config = dict(
    num_hidden_layers=11,
    hidden_size=128,
    n_experts=32,
    experts_per_token=1,
    d_expert=240,
    d_shared_expert=0,
    hidden_act='gelu',
    moe_layers=[0, 1, 2, 3, 4, 5, 6, 7, 8, 9, 10],
    router_score='sigmoid',
    normalize_top_k=False,
    routed_scale=2.0,
    balance_loss=0.000978,
    balance_bias=True,
    scale_expert_input=True,
    init_std_router=0.00835,
    lr_router=0.00223,
    vocab_size=8129,
    norm='layernorm',
    norm_eps=1e-05,
    tie_word_embeddings=True,
    optimizer='adamw',
    learning_rate=0.0024,
    beta1=0.9,
    beta2=0.95,
    max_grad_norm=2.0,
    batch_tokens=65536,
    max_seq_len=256,
    train_tokens=443800000,
    max_steps=6772,
    dataset='wikipedia_en',
)
Below are experts of layer 5 (counted from 0) of a mixture-of-experts language model. Rows are named down (a neuron's output weights, with its number) and show model dimensions 0-63. Each number is 128 + 32 x the weight over its row's rms, rounded and kept within 0 to 255.
Before each expert's rows: "raises" lists some tokens whose logits its average output raises strongly, later layers aside. This comes from a sample of Wikipedia text that the model never trained on.

# expert 22
raises: "2", "1", "ice", "9", "3", "11"
down0 [ 95 132 141 199 127 166 110 146  92 183 134  92 106 140 161 102 102 110  98 137 129 145 142 145 136 127 117 122  79 179 129 106 153  93 122 112  98 170 154 165 169  63 153 181 111 113  95  98  87 100 145  97 123 142 128 123 145  91  71 145 116 178 153 139]
down1 [143 103 130 115 121 141  66 124  99 121 118 119 112 136 122 156 189  78 130 139 187  53 143 116  88 134 140 145 142 136 158 146 103 153 100 145  86  49 105  96 100 128 144 108  96 131  94 113  87 179 109 145  72 161  97 132  70 182 127 148  53 144 154 183]
down2 [103 156  94 114 155 104  78  97  57 137 154 123 144 174 130 145 126 185 170 114 163  97 120  63 142  94 162 127 148 162 133 152  68 157 114 131 103 169 155 161 118  79 120 143 124 107 101  81 113 124 133 143 129 163  89 125 143 138 113 177 199 181  80 112]
down3 [116 153 104 107 126  90 130  99 134 176 140 177 128 142 121 130 180 152 107  89 153  46 106 124 153 184 108  78 111 125 146 165 144 104 205 140 128 141  73  69 101 134  91 115 140 190 144 119 118 111 135 104 144 126 156 138  95 124 115 132 140 223 159 123]
down4 [138 157 104 112 122  92 140 142 179 134  61 100 158 138 107  94 106 131 157 123 140 156 118 148 182  92 138 148  54  76 129 195 145 126  90 146 127 140 115 139  94 116 207 116 172 163 117 153  90 147 127 109  93 122 126  67 159 137 159 156 108  69 140 175]
down5 [136  93 152  87  69  88 132  90 144 116 151 121 125 150 123  78 154 110 147  67 109  73 103 155 124  98 105 116  84 120 106  83  79  75 180 117 158  54 159 146  89 101 129 193 172 105  90 119 142 104 119  73 135 112  91 176 138 113 103 158 170 134  99  50]
down6 [126 160 105 114  79 110 121 158 143 129 152 115 180 206  91 122 108 123 103 109  90 157 126 186  92  98 167 153 141 110  83 147  98 203 154 152 124 149 165 157 168 124 124 140 177 162 181 206 111 148 103  76 187 148 144 106 143  70 116 195 138 114 123 143]
down7 [127  97 205 132 179 164 121 106 115 113 161 138 141 148 108 153 109  96 203 106  69 138 167  67  91  92 117 101  87 120 109 138 113  96 159 149 114 127 115 130 109 150  90 143 139 117 128  56 141  92 113  94 137 137 162 203 158 166 112 123 108  70 120 148]
down8 [120 169 181  67 141 102 112 117 120  83 161 145 154 151  87 125  80 197  88 112 119 182 136 154 183 142 116 127 104  97 122 119  93 154 125 174  98 170 141 121 129 119 152 128 133 169 100  80 121 135  88 126  93 130 115 102 162 110 128  96 124 128 136  46]
down9 [148 140 123 135 117  83  70  78 143 103 135 125 147 189 100 156 118 154  67  92 119 145 147 173 110  44 206 156  98 135 133 120  91 123 145 154 165 166 148 123 142 105 164 141 127  76 101 173  60 136 149 155  91 153 139 116 108 144 136 158 164  90 109 120]
down10 [104  69 160 166 137 128 109 151 121 126 159 138 118  89  80 195 100 136 128  96 170 134 137 141 119 111  98  80 157 127  66 112 153 102  99 115 104 139  96 163 179 185 152 129 125 171 150 163 161 139 146 127  96 160 133 106 182  95  79 148 108 120 154 113]
down11 [132 148  85  86 132 123 176 171 113 149 114 106 129 135 148 105 112 134 137 154 106 124 129 128 157 115 122 109  89  38 122 154 106 145 116  96  74 167  63 160 103 209 195 125 113 123 168 134  60 105 142  79 106 126 128 117 170 164 187 107 135  72 138 233]
down12 [117 105 168 101 121 131 155  89  86 164 144 139 122 144  91 151 133 113 116  89 122 150 163  88 117  89 107 121 142  92 118 182  54 114 158  89  94 119 167 102  60 116 111 108 106 109 173 126 147 126 121 134 135 161 201 174 125 151 154  84  87  96 124 102]
down13 [119 151 130  83 152 152 105 146 101  81 122  76 176 165 159 128 148 166 139 124 122 154  98 153 115  96 157 149  95 102 112 122 112 159  95 171  40 124  75 170  93 185 185 106 120 130 152 137 102 142 190 106 100  92 149 131 181 121 120 101 166  99 196 200]
down14 [124 127 100 125  85 127 128 104 135 155 149 181  79 116 113 142  96 133  94 166 121 129 184  86 102 136 147  95 150 154 138 177 134 213 146 152 113 159  93  92  72 172  94 190  67  86 136 149 100 128 113 162 116 149 124 157 139 208  94 114  98 120 122 113]
down15 [146 124  59 164 141 110 107 131 149 154 100 156  50 144  70 132 166 134  96  88 115  92 115  96  91 110  84 130 199 178  84 181 136 117 168  68 120 137 136  72 120 127  88 125 187 137 155 129 141 166 127 150 183 151 138 134  58 137  76 126 131 203  90 149]
down16 [173  67  85 151 149 151 118 131 166 154 144 149 148  99 168  65 131  81 120 125  68 142  54  86 119  69 131 135 146 211  82 164 112 160 147 123 111 122  78 108 111 161 124 133 135 126 124 143 127 152 149 142 155 120 186 173 147 145  69 137 126 154  77  74]
down17 [ 96 137 143 106 141 135 145 149 126 109 126 124  92 127 190 145 127 105 172 101 107 147 136 121 173 123  98 114 108 140 107 114 153 138 127 130  65 161  68 179  89 183 167 134  87  68 165 139 109  98 180  89 135 100 185 138 172 124 142 101 134  57 152 195]
down18 [119 148 153 146  95  92 165 169 170  91  83 115 110 114 139 159 109 113  85  95 112  86 101 182  99 101  81 170  50 137 123 144 115 140 117 112  93 108 141 108 152 124  87 139 134 105 144  85 130 195 106 166 101 113  66 166 116 130 113 139 175 184 104 105]
down19 [143 114 157 135 125 108 144 162 127 101 126  56 146 114 137 162  97 138 140 165 117 178 151  90 205 177 101 178 119  98 127 113  74 180  89 105  95 159 148 178 164 111 160 122 152 122 139 136 103 134  82  66 171  99 135  90 145 109  99 114 183 105 169  57]
down20 [161 186 105  68 122 116 130 143 127  94 184 108  62 128 140 104 223 118 141 107 189  70 140 207 144 108 153  76 139 129  98 166 144  97 147 170 119 123 126  44 120 115 133 169 113  76 137 176  98 125 140 105 145 142  92 128 133 160  90 112 164 165 119 123]
down21 [148 131 125 101 112 156 121  87 116 107 101 226 133 112 175  78  82 155 140 159  87 159  52  82 126 204  72  81 104 133 165  81 169  93 136 124 141 151 180 123  49 149 101  91  73 189 113 135 165  96 142 150  95 123 158 182  93 145  97  99 153 102 144  96]
down22 [139 125 142 147 135 109 114 159 100 115 140 123 170 126  92 132 167  64 119 109 195 107 121 137 190 133 105 105  95  96 116 111  95  69 164 155 143 119  57 178  76 139  91 151 156 147 101 106 194 141 161 197  80 135 140 135 141 114 172  61 115 137 124 125]
down23 [121  80 116 148 118 150 114 133 135 177 177 150 156  98 116  93 195 172 111 153 140  75  93  85 111 131 108 141 174  93 132 120 166  99 174 113  70 132 161 148 129 109  79  67  54 147  95  95 164 103 187 168 153 106 127 122 135  92 129 117  90 112 187 104]
down24 [144 165 139  97 173 126 137 139  88  96 134 107 146  72 146 129 170 161 104 107  97 159 143 157 151 110 193 132 122 128 113  75  67 183 103 175 149  66 141 182  71 130 145 139 177 139 107 145  89  88  93 135 153  73 147 166 171 122 108  80 106 165  90 158]
down25 [ 93 181 154 157 103  47 114 186 139 102 133  98 196 125 119  48 136 160 143 190 151 140 149 133 129 158 121 109  97  84 109 161 130 167 137 137 115 142 165 184 182 130 162 103 143  99 115 159  73  78 137 115 115 102 154 107 142 108 197 123 156 150 182 123]
down26 [102  92 158  99  91 174 136 126 106 118 136 108 114  81 121  70 137  95 161 169 109 124 144  56  85 118  92 135 211  71 121 136 148 104 149 140  61 115 141 102 160 106  29 190 177 101 143 141 125 165 144 112 136 128 139 147 155 144  74 157 103 137 102 125]
down27 [160 189 151 115 112 137 110 122 114 105 134 145 144 109 121 111 145 120 101 113 178  83 200 146 147  97  42 133 160 167 136  93 123 123 135 149 110 115 143 131 165 104  56 196 151 105 131 142 132 170 121 128  95 173 173 100 113 120  38 142 123 121  89 136]
down28 [123 113  93 118 161 146 111  87 171 148 105 115 149 108 125 105 108  88 116 178 143 180 120 110 159  93 134  77  76  93  85 114  93 130 144 135  99 153  60 155  83 116 120 130 115 180 113 128 117 115 173 158 181  68 188 138 116 112  78  97 124 119 108 187]
down29 [170  95 157 124 109  70 109  87 124 149  98 137 137 122 100 142 119 148 165  90 121 126 134 152  96  86  67 135 134  79 148 132  80  86 172 132  93 136 167 116 136  80 136 129 126 145 132 112 128  73 116  79 124 123 127 138 141 165 138 105 103 109 121  49]
down30 [173 142  87  99 100  83 171 140  95  91 135 106 111 129 147 106 124 151 146 130 118  37 101  98  96 104 187 125 146  78 169 115 116 117 138  96 139 120 168 111 107 158 148 107 100 148 153 143 116 165 112 110  72 112 167 142 102 169 213 148 206 144 122 148]
down31 [127  96 132 126  96 106 123 156  93 101  92 117 152 161  97 157  84 157 137 103  96 156 102 152  83 130 143  96 165 192 110 129 130 129 125 144  88 113 143  87 142 105 206 155 152  93 132 178 144 162 170  52 225  77 121 114  83  95 156 185 151 162 157 124]
down32 [189  56 139 182  85 128 112 112 102 147 133 129  99 133 123 118 102 146 146 105 173  79 113 140  92 148 192 126 168 117 168 109  63 147  76  81 149 109 146  88 119 155 155 184  78  88 114 135 119 129 101 124 170  45 134 152  76  76 115  57  94 152 146 158]
down33 [ 99  99 149 166 120 122  95 196 142  83 128 103 133 100 144  98 126 134 138 127 124 104 114  83  87 102 123 162 105 154 102 120  84 165 163 120 182 180 107 180 131  98 134 144 108  74 149 129  79  64 130 187 124 219  80 113 130 146 231  92 176 109 120  86]

# expert 0
raises: "ary", "ates", "arian", "aries", "aking"
down0 [117 123  99 160 140 129 147 166 136 187 173 118 155 121 136 113 133 114 108 137 155  54  88 137 178 159  66 136 134 153 159 104  73 165 166 121 130  97 105 138 159 106 117  87  53  92 129 136 107 177 136 113 124  87 165 107 120 126  82 146 147  94 138 138]
down1 [156 104  66 155 176 151 145  80 130 187 146 148 130 134 197  93 165 119  86 117 115 108 116 148 186 152  85 113 118 144 120 125 151 161 165 134 122 106 115 147 112 115 103 112 108  99 113 201 134 149 180 169 111  94 176  95 114 135  91 136 113 104 144 165]
down2 [137  99 115 135 128 109 123  99 118 193  99 142 121 122 136 172 138 124 150 169 104 121 114 179  93 147 119 150  72  97  64 124 133 176 159 102  98 114 102 130 155  94  86  67 122  75 145 142 129 136 179 167  97  98 150 107 152 153 140 118  95 120 143 109]
down3 [136 141 128 157 159 137 160 129  48 120 152 100 109 195 138 174 110 113 204 164 116 153 140 130 139 210 128 133 147 101  99 120 134 187 143 144 173 121  94 194 163 130 159 120  70 113 102  89 158 171 120 130 110 101 104 175 109  91 153 139 138  86 141 174]
down4 [ 80 150 103  77 136 132 160 146 136 159 114 114  91 134 100 135 116 175 165 153 108 131 174 136 140 171  58  97 115 110 169 141  71 137 172 143 127 116 110 168 108 146 186 143 134 186 136  66 139  75 101 161 100 122 175 106  60 142 187 147 148 126 177 112]
down5 [ 93 136 121 166 123 118  67 118  98 113 132 120 140 116 108 150 122 172 101  83 112 140 157 134 147  74 103 134 115 141 171 169 147 116 148  92  90 138 143  76  97 123  59 172 112  71 124 176  79 159 127 122 154 148 159 192 144 126 102 120 122  92 131 105]
down6 [116 155 127 128 113 159 184 171 150 155  67 179  77  88 179 159 123 143 134 139  82 132  71  88  87 154 158  92 119 127 137 143 147  66 174 175 112 165 131 164 136 133 160 158  86  95 115 144 169  86  51 120 125 119 138  90  97 124 113 134 139 148 143  64]
down7 [170 113 151 169 121 154 143 171 137 138  78 118 167 135 129 153 122 118 136 185 114 105  93 160  72 146  91 155 101  97 143 145 122  60 164 134 120 170 173 142 116 139 119 123 119 133 163  98 142  78 112  76 137  86  93 142 158  86 169 141  62 139  65  99]
down8 [166 112  81 137 113 112 182 104  90 136 142 123 149 148 115 163 136 119 133 143 175  98 112 169  69 149  63 166 127 113 111 126 102 122 131  95 147  73 149 125 131  92 102 134 127 164 114 124 135 170 149  65 116 155 186 158 142 103 153 214 120 114 126  90]
down9 [102 166 134  64 107 128  80 102  64 130  90 136  58  91 101  97 127 128 168 134 146 153 145 164 122 158 173 128 127 155 128 151 133 168 116 123 123 139  77  78 158 179  66 163 105 153 101 134  95 137 118 120  96 174 129  90  66 156 158 127 171 110 124 117]
down10 [110 138 158 101 144 139 128  63 114 113 143 169 146 140 110 147 151 134 119 124 182 133 118 177 133 119 111 129  96 148 127  95  90  97 103 157 142 149  96 164 159 130  60 138  85 134 131 129  99 110 105 197  86 221 108  90 126 157 128  92 153 159 182 172]
down11 [106  86 156 154 129 117 121 124  92 155 117 129 164 102 143 159 144 119 110 123 152 153 186 138  53 172  74 163 118 151 138 158 160 142 116  59 134 148 169 109 100 101 141 125 117  81 159  95 145 187  91  86 154 120 144 100 159  55 152 164 127 135 139 138]
down12 [142 136  81 158 148 136 149 119 167 143 137 108 108 107  70  69 172 166  99 173 172  54 106 145 205 141 101 126 139  80 105  73  89 128 174  96  95 132 149 101  96 137 114 109 148 154  86 133 133  75 101  80 125 146 131 118 110 143 137 118  83  95  91 120]
down13 [150 167 102 108 162 125 103 132 153 108  84 236 123 177  36  89 152 145 121 167 126 119 152 117 107 131 109 115  79  65 154 101 101 110 135 136 168 156 183 106 107 141 138 102  95 147 154 134 102 184 132 151  94 138 142 108 117 172 104  55 134 189 111 163]
down14 [107 130 136 134 137 115 109 102 153 159 143 167 160 137  75 133 138 152 132 135 117 114 118  49 167  95  79 105 127 131 109 116  31 157 156 144 123 136 141 154 110  87 125  87 145 158 123  63 163  56 134 207 150 134  96 122  71 138 119 108  70 125 166 164]
down15 [176  87  68  89 148 117 127 103 122 108  72 188 155 104 161 134 142 139 106 132  86 107 128 116 117 105 148 118 124 109 167 103 141  77 175 150 132 130 141 126 121 114 113 164 170 197 140 195  89 135 142 176 171 207  88 171 129 172 171 110  87 171 143 124]
down16 [168 167 151 181 142 111  96  95 127  97 117 104 163 158 189 112 145 110 144 131 112 109  63 149 122 185 139 133 172 120  88 128 139 137  87 163 121 146 132  78 164 143  99 115 125  99 160 125 140 173  91 139  83 125 185 107 169 155  84 156 130  91 109 121]
down17 [119 149 120 132 115 126 124 152 131  98 155 115 125 112 109 168 150 105  80 143 110 120 130  95 119 159 157 136 196 146 174  90 101  89 139 101  78 150  71  95 146 129 127 168  97 109 169 113 149  97 106 174  97 164 140 143 131 104 112  74 109 199 208 122]
down18 [152  79  85 154 105  96  94 157 146  81 191 129 101 176 207 133  99 115 134 102 122 110 145  90 173 123 206 152 143  96 115 129 145 120 103 114 131 154 132 126 148 166 151 129  75  81 130  96 155 112 106 172 126 102 185 115 171  62 140  78 127 161 113  48]
down19 [147 114 162 171 140 136 131 116  80 140 127 101 113 142 178 113 118  90 156 141 127 163 104 154 141 185 122 129 207 175 137 127 122 112 152 144 124 153  72 135 140  79 160 165 112 140  74 173 126  96 122  95 134 124 137 174 122 108 185 175 130 109 157 134]
down20 [ 89  73 110 147  74 106 126 144  44  70 126 124 134  86 112  96 149 124 135 113 172 128 141 175 112 216 124 125 129 132 100 109 155 175 168 104 136  97 133 120 142  95 127 173 168 152 141 127 137 113  81 104 136 189 146 142 169 109 135 187  90  72 128  97]
down21 [123 144 197  84 158 103 102  78 172 170  80 119 161  98 122  69 157 107 111  90 160 183 137 183  81  93  67 113 113 153 155 149 165 176 128  78 115 134  85  84 121 104  99 134 175 135 132 160 137 176 105 128 150 170 121 121 103 169 110 157 163  91 145 153]
down22 [ 91 173  97 109  74 114  66 176 179 100 131 122  73  72  76 105 158 146 135 106 118  93 142 102 137 153 158  94 168 155 190 137 127 108 130 153 107 169 116 141 140 162 107 157 124 163 215 122 110 108  90 174 127 136 155 129 127 146  95  73 113 169 155 172]
down23 [ 89 174 106  59 138 117 168 139 176 186 121  99 107 137  72 123 103 122 121 100 155 114 165 122 111 120 102 105 126 113 186 182 133 102 145 180 117 123 163 169  83 140  76 146 151 211  92 132 118 113  96 126  88 125  82 129  85 148 155 148  88  94  89 138]
down24 [152 167 110 159 140 116 128 117 139 175 152 166 125 193 181 117 119  91 126 193 179 145  66 124 144 170  83 108 168 160 132 103 162 130 146 157 145 112 103 168 135 107 113 128 120 146  74 184 149 118  85 135 106  97 130 162  98 153 138 135 128 133  87 120]
down25 [ 96 104 103 142 116 135 152  89 121 100 174 200 111 104 141  91  94 160 108 132 132  92 157  87 167 166 123 110 123 177 169 106  94 125 170 114 137 143 173 129 162 131 121 169  84 134 178 144 133 161 158 129 133 161 142 130  64 151 112 121 116 185 156 109]
down26 [113 115 145  99  92 152 121  89 162 148  55 115  83 161 110  93 177 153 122 122 130  91 206 165 134 158 110 124  81 138 149 145  67 180 108  80 131 130 130 111 109 104  66 120  81 141 125 142 115 124 137 193 121 126  73 153 169 125 123 138  96  97 118 106]
down27 [185 123 100 140 123 151  73 129 129 135 155 140 154 147 143  99 174 148  77 146 117  74  47 133 176 153 131  92 173 131 122 128  88 114 136 141 181 105 158 106  99 135  97  96 130 171 128 153 114 107  96 152  90 141 146  70 135 173 116 139 135  49 124 130]
down28 [188  96 129 160 185 143 140 107 146 157 147 108 143 103 177 115  72 125 179 125 152 120 123 101 145 139 160 163 174 106  71  81  98 135 169 129 167 107  90 107 107  89 220  90  98  96 130  35 110 125 189 133 173  87 126 108 162  99 126 154 184 112 159 148]
down29 [ 92 111 178 137 104 144 122 107  91 117 137 107  75 123  71 150  94 139  75 113 109 138 167 125 110 113 104 146 143 129 130 126 105 149 165 142  78 150 115  92 108 115  86 148  90 126 170  67 163 167  98 119 116 130 108 131  95 170 135  51 136 100 176 119]
down30 [150  59 154 113 161 132 107  71 112  64 138 122 140 108 136 112 137 115 123 126 172 133 160 160 129 101 173 166 131 152  70 143 114 161 127  91 109 120  85  92 102  98  79 132 147 157 109 141  92 177 136 114 177 197  55 202 188  92 113 152 124 141 178 127]
down31 [136 127 124  90 117 144  89 139  80 129 148 108 103 143  68  77  83 162 145 121 110 141 178 127 135 170  89  97 160  84 127 116 118 139 145 118 100 131 202  90  95 134 200 126 158 148 162  51 116 123 113  84 162 108 157  93 174 134 112 124  78 119 126 131]
down32 [ 66 180  84  59 113 146 138 114 169 160 108 109  96  88 157  95 131 169 136 125 119 121 190 140 155 117 147  96 108 162 119 132 175 186 139  88  73 113  56  78 101 166 155 139 168 163 129  87 109 121 109 147 162 130 120 123 152 127 143 164 109  96 103 105]
down33 [142 144 146  67 108 100  71  87 116  93 165 109  90 171  81 150 131 100  81 139 113 154 171  81  85 100 150 117 178 150 135 185  93 156 107 124 105 184 171 143 124 124 144 161 133 110 126  90 117 172 127 194  98 126 111 129 112 178 165  50 105 122 142 188]

# expert 16
raises: "ell", "in", "ir", " |"
down0 [201 125 108 106 166 116 164  66 123 114 132 145 131 143 149 124 120  31  86 177 146  99 107 135  59 135 169 115 149  94 191 130 119 140 172 139  96 105 155  76 149 103 143 116 129 125 135  83 110 116 120 127 138 101 160 173 140 122 160 124 121 129 148 101]
down1 [ 96 167  95 112 159 118  87 133 163 149 125 141 167 116 112 129 109 171  96 189 108 136 178 121 122  81 133  62 148 113 121 123  96  66  89 146 131 173 166 156 118 140 115 136  95 113 114 138  97 164  76  78 155 151 105 101 122 154 149 130 109 137  83  37]
down2 [139 114  98 149  80 124 181 109 107 145 140 148 147 137 168 109 143 157 190 129 146 146 124 100  86 139 124 166 142  92 179 116 132 118 114 124 146 154 134 141 144 187 123 190  81 104  79 130 154 139 118 151 112 159 193 114 167 111  97 174  83 180 140 161]
down3 [ 96 157 103 106 142 139 110 170  66 183 165 150 138 105 115 156  93  78 118 134 146 108 118 116 182 129  38 104 104 135 103  88 152  96 106 146 134 196 194 115 110 164 103 160 110 154 139 178 156  52 128  80 179 119 102  97 143 122 121 134  98 125  87 127]
down4 [139 104 212  82 170 149 100 125 125 148 112 105 104 115 155 129 101 121 158 116 111 104 112 124 136 195  70 161 146 114 162 102  79 112  86 105 116 103 121  95 125 208 139 143 125 179 135 133 151 128 137  69 111 157 132  99 165 126 159 194 112  72 153 161]
down5 [ 77  76 112 124 111  90 119 121  88 172 146 145 113 103  84 119 143  85 155 123 105  73 150 135 106 129  82  98 114 178 109 154 115  51 118 167 117 141 156 137 140  91 157 121 134 158 151  55 136 184 138 156 140 107 110 181 111 123 107 154 177 159 144 111]
down6 [160 115 124 168 147 123  93 220 122 131 195 165  98  82 111 125 130 128 106 146 155 135 139  70 104 104 129  96 139 118 151 114  80 125 140 128  67 118 121 123 137 142 132 201 135  67 113 115 103  80  89 104 131 171 128 133  70 100  94 104 163 192 180  85]
down7 [139  88 179 144 159 118 150 156 122 136  64 110 106 125 211 133 169 108 119 126 156 116 149 143 100 140 110 102 161  94 118 144  58 152  97 141 113 138 157 159 131  85 146 179 116 129 160 103 130 167  96 104 146  73 154 129  90 124 133 113  97 110 131 134]
down8 [124 180 124 131 122 150 121 103 143  85 100  84 151 143 183 137 129  87 171 134 121 164  75 141 142 142 131  74 200 161 144 104 129 137 124 150  75 141 150 123 107 117  92 136 157 130 150 162 129  37 162 119 143 179 179 107 155 138 126 127  68 125  84  90]
down9 [114 168 161 162 154 139  91 131 153 209 122 164 215 193  84  26 166 184 122 111 144 130 111 113  73 152  71 115  96 202  98 114 141 105 120 127  98 111 119 134 115 111 145 149 133 135 121 162 125 127 146  60 147 139 135 154 108 156 118 141 162 122 146 139]
down10 [159  85 163 168 107 131 167 193  88 175 139  81 217 142 158 115 102 141 144 153 122 114 149 149 119 106 139 100 137 178  99 143  61  73 134 160 149 118 101 162 155 166 111 101 138  53 122 159 168 114 152 124 158 110 121 121  85  87 126  90 125 166 140 164]
down11 [168 182  91 111 154 166  87 163 166 151 145 118 138  83 137  88 156 171 124 117 112 101 146  81 149 127 137 196 117 117 107 111 153 102 107  83 116  92  87 114 149 139 150 205 100 147  67 107 148 200 108 162 160 124 102 123 110  98 170  85 122 173 104  76]
down12 [ 80 129  70 187 132 140 100 160 110 179 100 138 154 174 146 139 108 115 205  96 144 142  62 161 104 137  82 152 129  94 147  86 149 124  91 116  77 165 189  94 112  85 163  96 103 150  89 136 149 116 110 115 177 172 143  77 116 113 149 186 128 147 116  76]
down13 [ 94 174 110 125 111 141  94 144 171 122 150 181 136 128 126 131 130 103 106 107 110 138 100  93 152  92 139 133 106 237 168 154 107 114 145 179  70  69  56 121 119  65 124 139 134 145  92 128 101 152 127 131  79 190 174  95 120  97 115 130 102 151 191  87]
down14 [110 103 107  88 170 111  88  88 121  46  81 149 126 121 144 179 138 126 120 219 133 121  70 116 154 127 115 130 126  80  75 109 195  97 163 175 197 206 106 122 133 107 143 110 148  95 214  97 105 128 132 130  72 118 113 129 150 108 132 123 153 147 112 159]
down15 [154  97  59 122 151 178 158 182  76  19 130 151 136 135 140 116 136 108 112 126 105 105 182 165  88  87 134 161 151  82  78 109 123 136 136 133 146  92 122  81 164 166 135 136 105 146 142 113 155 135  82  82 110 155  92  84 152  87 175 173 111  87 130 117]
down16 [112  90 162  98 168  99 120 100  86 172 156 109 136 135  82 154 130 112 130 150  90 151 118 114 135  78 134 104 126 139 121  73 130 149 150 209  80  80 195 149 127 128 140 135  54  72  85 165 187  92 116 147 113 130 155  95 138 154 126  92 131  87 169 104]
down17 [125 173 143 172 145  97 115 149  54  87 205  86 150 162 146 121 122 103 159 112 142  94 108 170 100 159 126  99 139 143 164 187  98 131 192  88 168 177 104 122  85 112 130 125 103  69 131  99 117 147  95 137 116 140 186 135 132 181 211 119 120 137 112 164]
down18 [ 83 134  93 173 157 144 143 105 109  91  72 153 143 111 138 174 108 101 120 157 184  81 109  81  93 139 171 118 166  71 110 132 190 152  98 116 168 127  80  94  75  88 112 106 158 174 117 121  98 132 150 184  69 177 117 120  97 147 129 155 137 155  79 165]
down19 [131 127 170 127 135 131  88  80 102 105 171 115  36 125 115 147 166 118 144 158 113  57 129  98  82 149 151 155 150 103 123 167 157 142 105  79 127 125 129 136 149 127 156 108 122  95 107 136  99 179 114 144 149 129 168 178  69 177 101  93 151 138 129  90]
down20 [112  61 166 122  87 150 141 110 125  85 133  88 103 162 147 113  68 173 100 115 148  47 103 118 157 111 127 165 115 147 133 146 147 138 175 147 112 154 208  74 107 131 113 141 103 129 129  83 101 101 113 115  86 117 139 159 154 111  80  90 200 163 175 138]
down21 [114  76 159 159 169 135 146 137 132 142 106 131 159 117 137  50 120 142 131 104 145 158 130  95 176 164 173 150 167  85 111 139 169 171 193 135 118 176 171 103  88 121  94 178 118  91 106 138 128  61 152 176 121 102 159 104 106 101 161 110 122 111 172 121]
down22 [149 106 113 195  59 165 103 142 128 140 160 116 143 123 107 147 109 168 114 172  97 155 177 126 166 138 165 171 158 101  89 164 126 105 169  95 115 143 141 136 114 122  75 132  76  94 141 190  81 132 168  55 113 103  93 120 118 107 140 130 181 115  61 155]
down23 [148  64 200 127 121 117 110  88 132 107 145 121 102 105 138 126  85 160 129  72 169 143 145 102 107 163 136 189  68 117 112 163 154 134 101 145 165 150 166 173 159 125 139 119 142 112 130 138 156 110 144 155 141 136  78 141 164 121 130 158 134  96 129 138]
down24 [ 97 122 145 111 132 101  45 104 146  84 115 103 159 192 159 150 198  87 139 151 165 120 138 147  61 169 165 105 181  42 111 153 160 136 125 129 134 104  93 165 115 105 110  82 143 157  82  65 149 133 138 118 115 171 220  94 138 116 150  91 121 114  99 159]
down25 [181 100  77 193 144  53  98 121 120 166 131 134 145  82 116 108 108 102 131 107 126 198 119 185  77 133 126 113  67 145 100 160  69  83 145 143  98 208 164 175 167 127  98  89 149 159 152 179 143  94 143 158 112  70  92 117  90 185 166  94 120  95 103 102]
down26 [ 89 141  81 153 207 122 144 128 143 132 118  88  97 142 103 122 118 200 150 143 112  69 156 129 140  86 114 101 125 167 124 159 112 133  84 100 149 183 131  66 124 140 118 122  89 150 113 129  59 101  53 142  83 106 170 149 114 106 167 127 151 201 124 129]
down27 [102 117 160 154 138 164 116 174 153 151 148 122  91 122 121 138 143  84  94 144 105 205 131 102 126  90 136  72 112 131  57 124 116 121 134 174  87 157 128  99 115 134 158 192 132 147 145  68  99 106 136 133 136 104 158  87 134 155 103  93  96 126 142 173]
down28 [128 144 134 164 106 122 111 163 102 178 115 155  79 139  86 121 150 151 126 131 149  97  96  96 117 126  79 148  80 107 119 145  92 113 149  63 137 104  83 147 111 169 125 164 120 148 154 158 106 152  79 145 114 123 151 101 167 113 123 168 173 112 101 134]
down29 [124 148 105 152 131 130 111 170 109 146 205  71 101 101 138 138 160 136 151  24 136 135 111 111  98 168 116 166 128 148 119 191 175 192 135 138 113 121 129 184  92 131 121 122 118 117 172 102 125 114 154 188 112 177 132  71 168 142 143 133 150  98 105 121]
down30 [ 93 122  82 129 124  97 161  60 123 210 175 136  76 106  99 126  92 125  73 118 134 161 132 177 167 139 150 104  87 157  89 135 113 116 158 104 119 185  96 157 125 105 108 131 156 120 174 142 168  67 136  93  91  92 106 154 140 115 148 115 181 156 150 185]
down31 [150 116 151  92 130 109 136 154 161 181 131 129  94 179 139 135 125  67 105 116 123 128 215  79 130 218 106  96 185 109 154 161 118 126 133  87 106 148 110 166 120  89 118 128 119 115 105 130 125  67 135  93 109 146 128 134  77 114 157 128 177 163  70 148]
down32 [137  76 129 125 157 146 113 126  94 140 132 145 114 125 158 102 180  98  57 150 130  83  69 103 138 156 141 141 126 115 152 153 145  66 107 137 168 110 145 249 132 134  63  94 152 181 148 154 155 131 109 114 137  72 102 143 154  88 193 140 153  95 166  84]
down33 [130 136 125 129 122  97 225 147 167 132 160 152 105  68 156 175 142 171 110 109 138 176  91 155 148 120 109  82 131 121 124 118 176 140 181 121 190  46 134  99 134 142 162 127 193 129 115 131 116  78 163 132 110 121 132 111 158 137 190 109 107  99 127 106]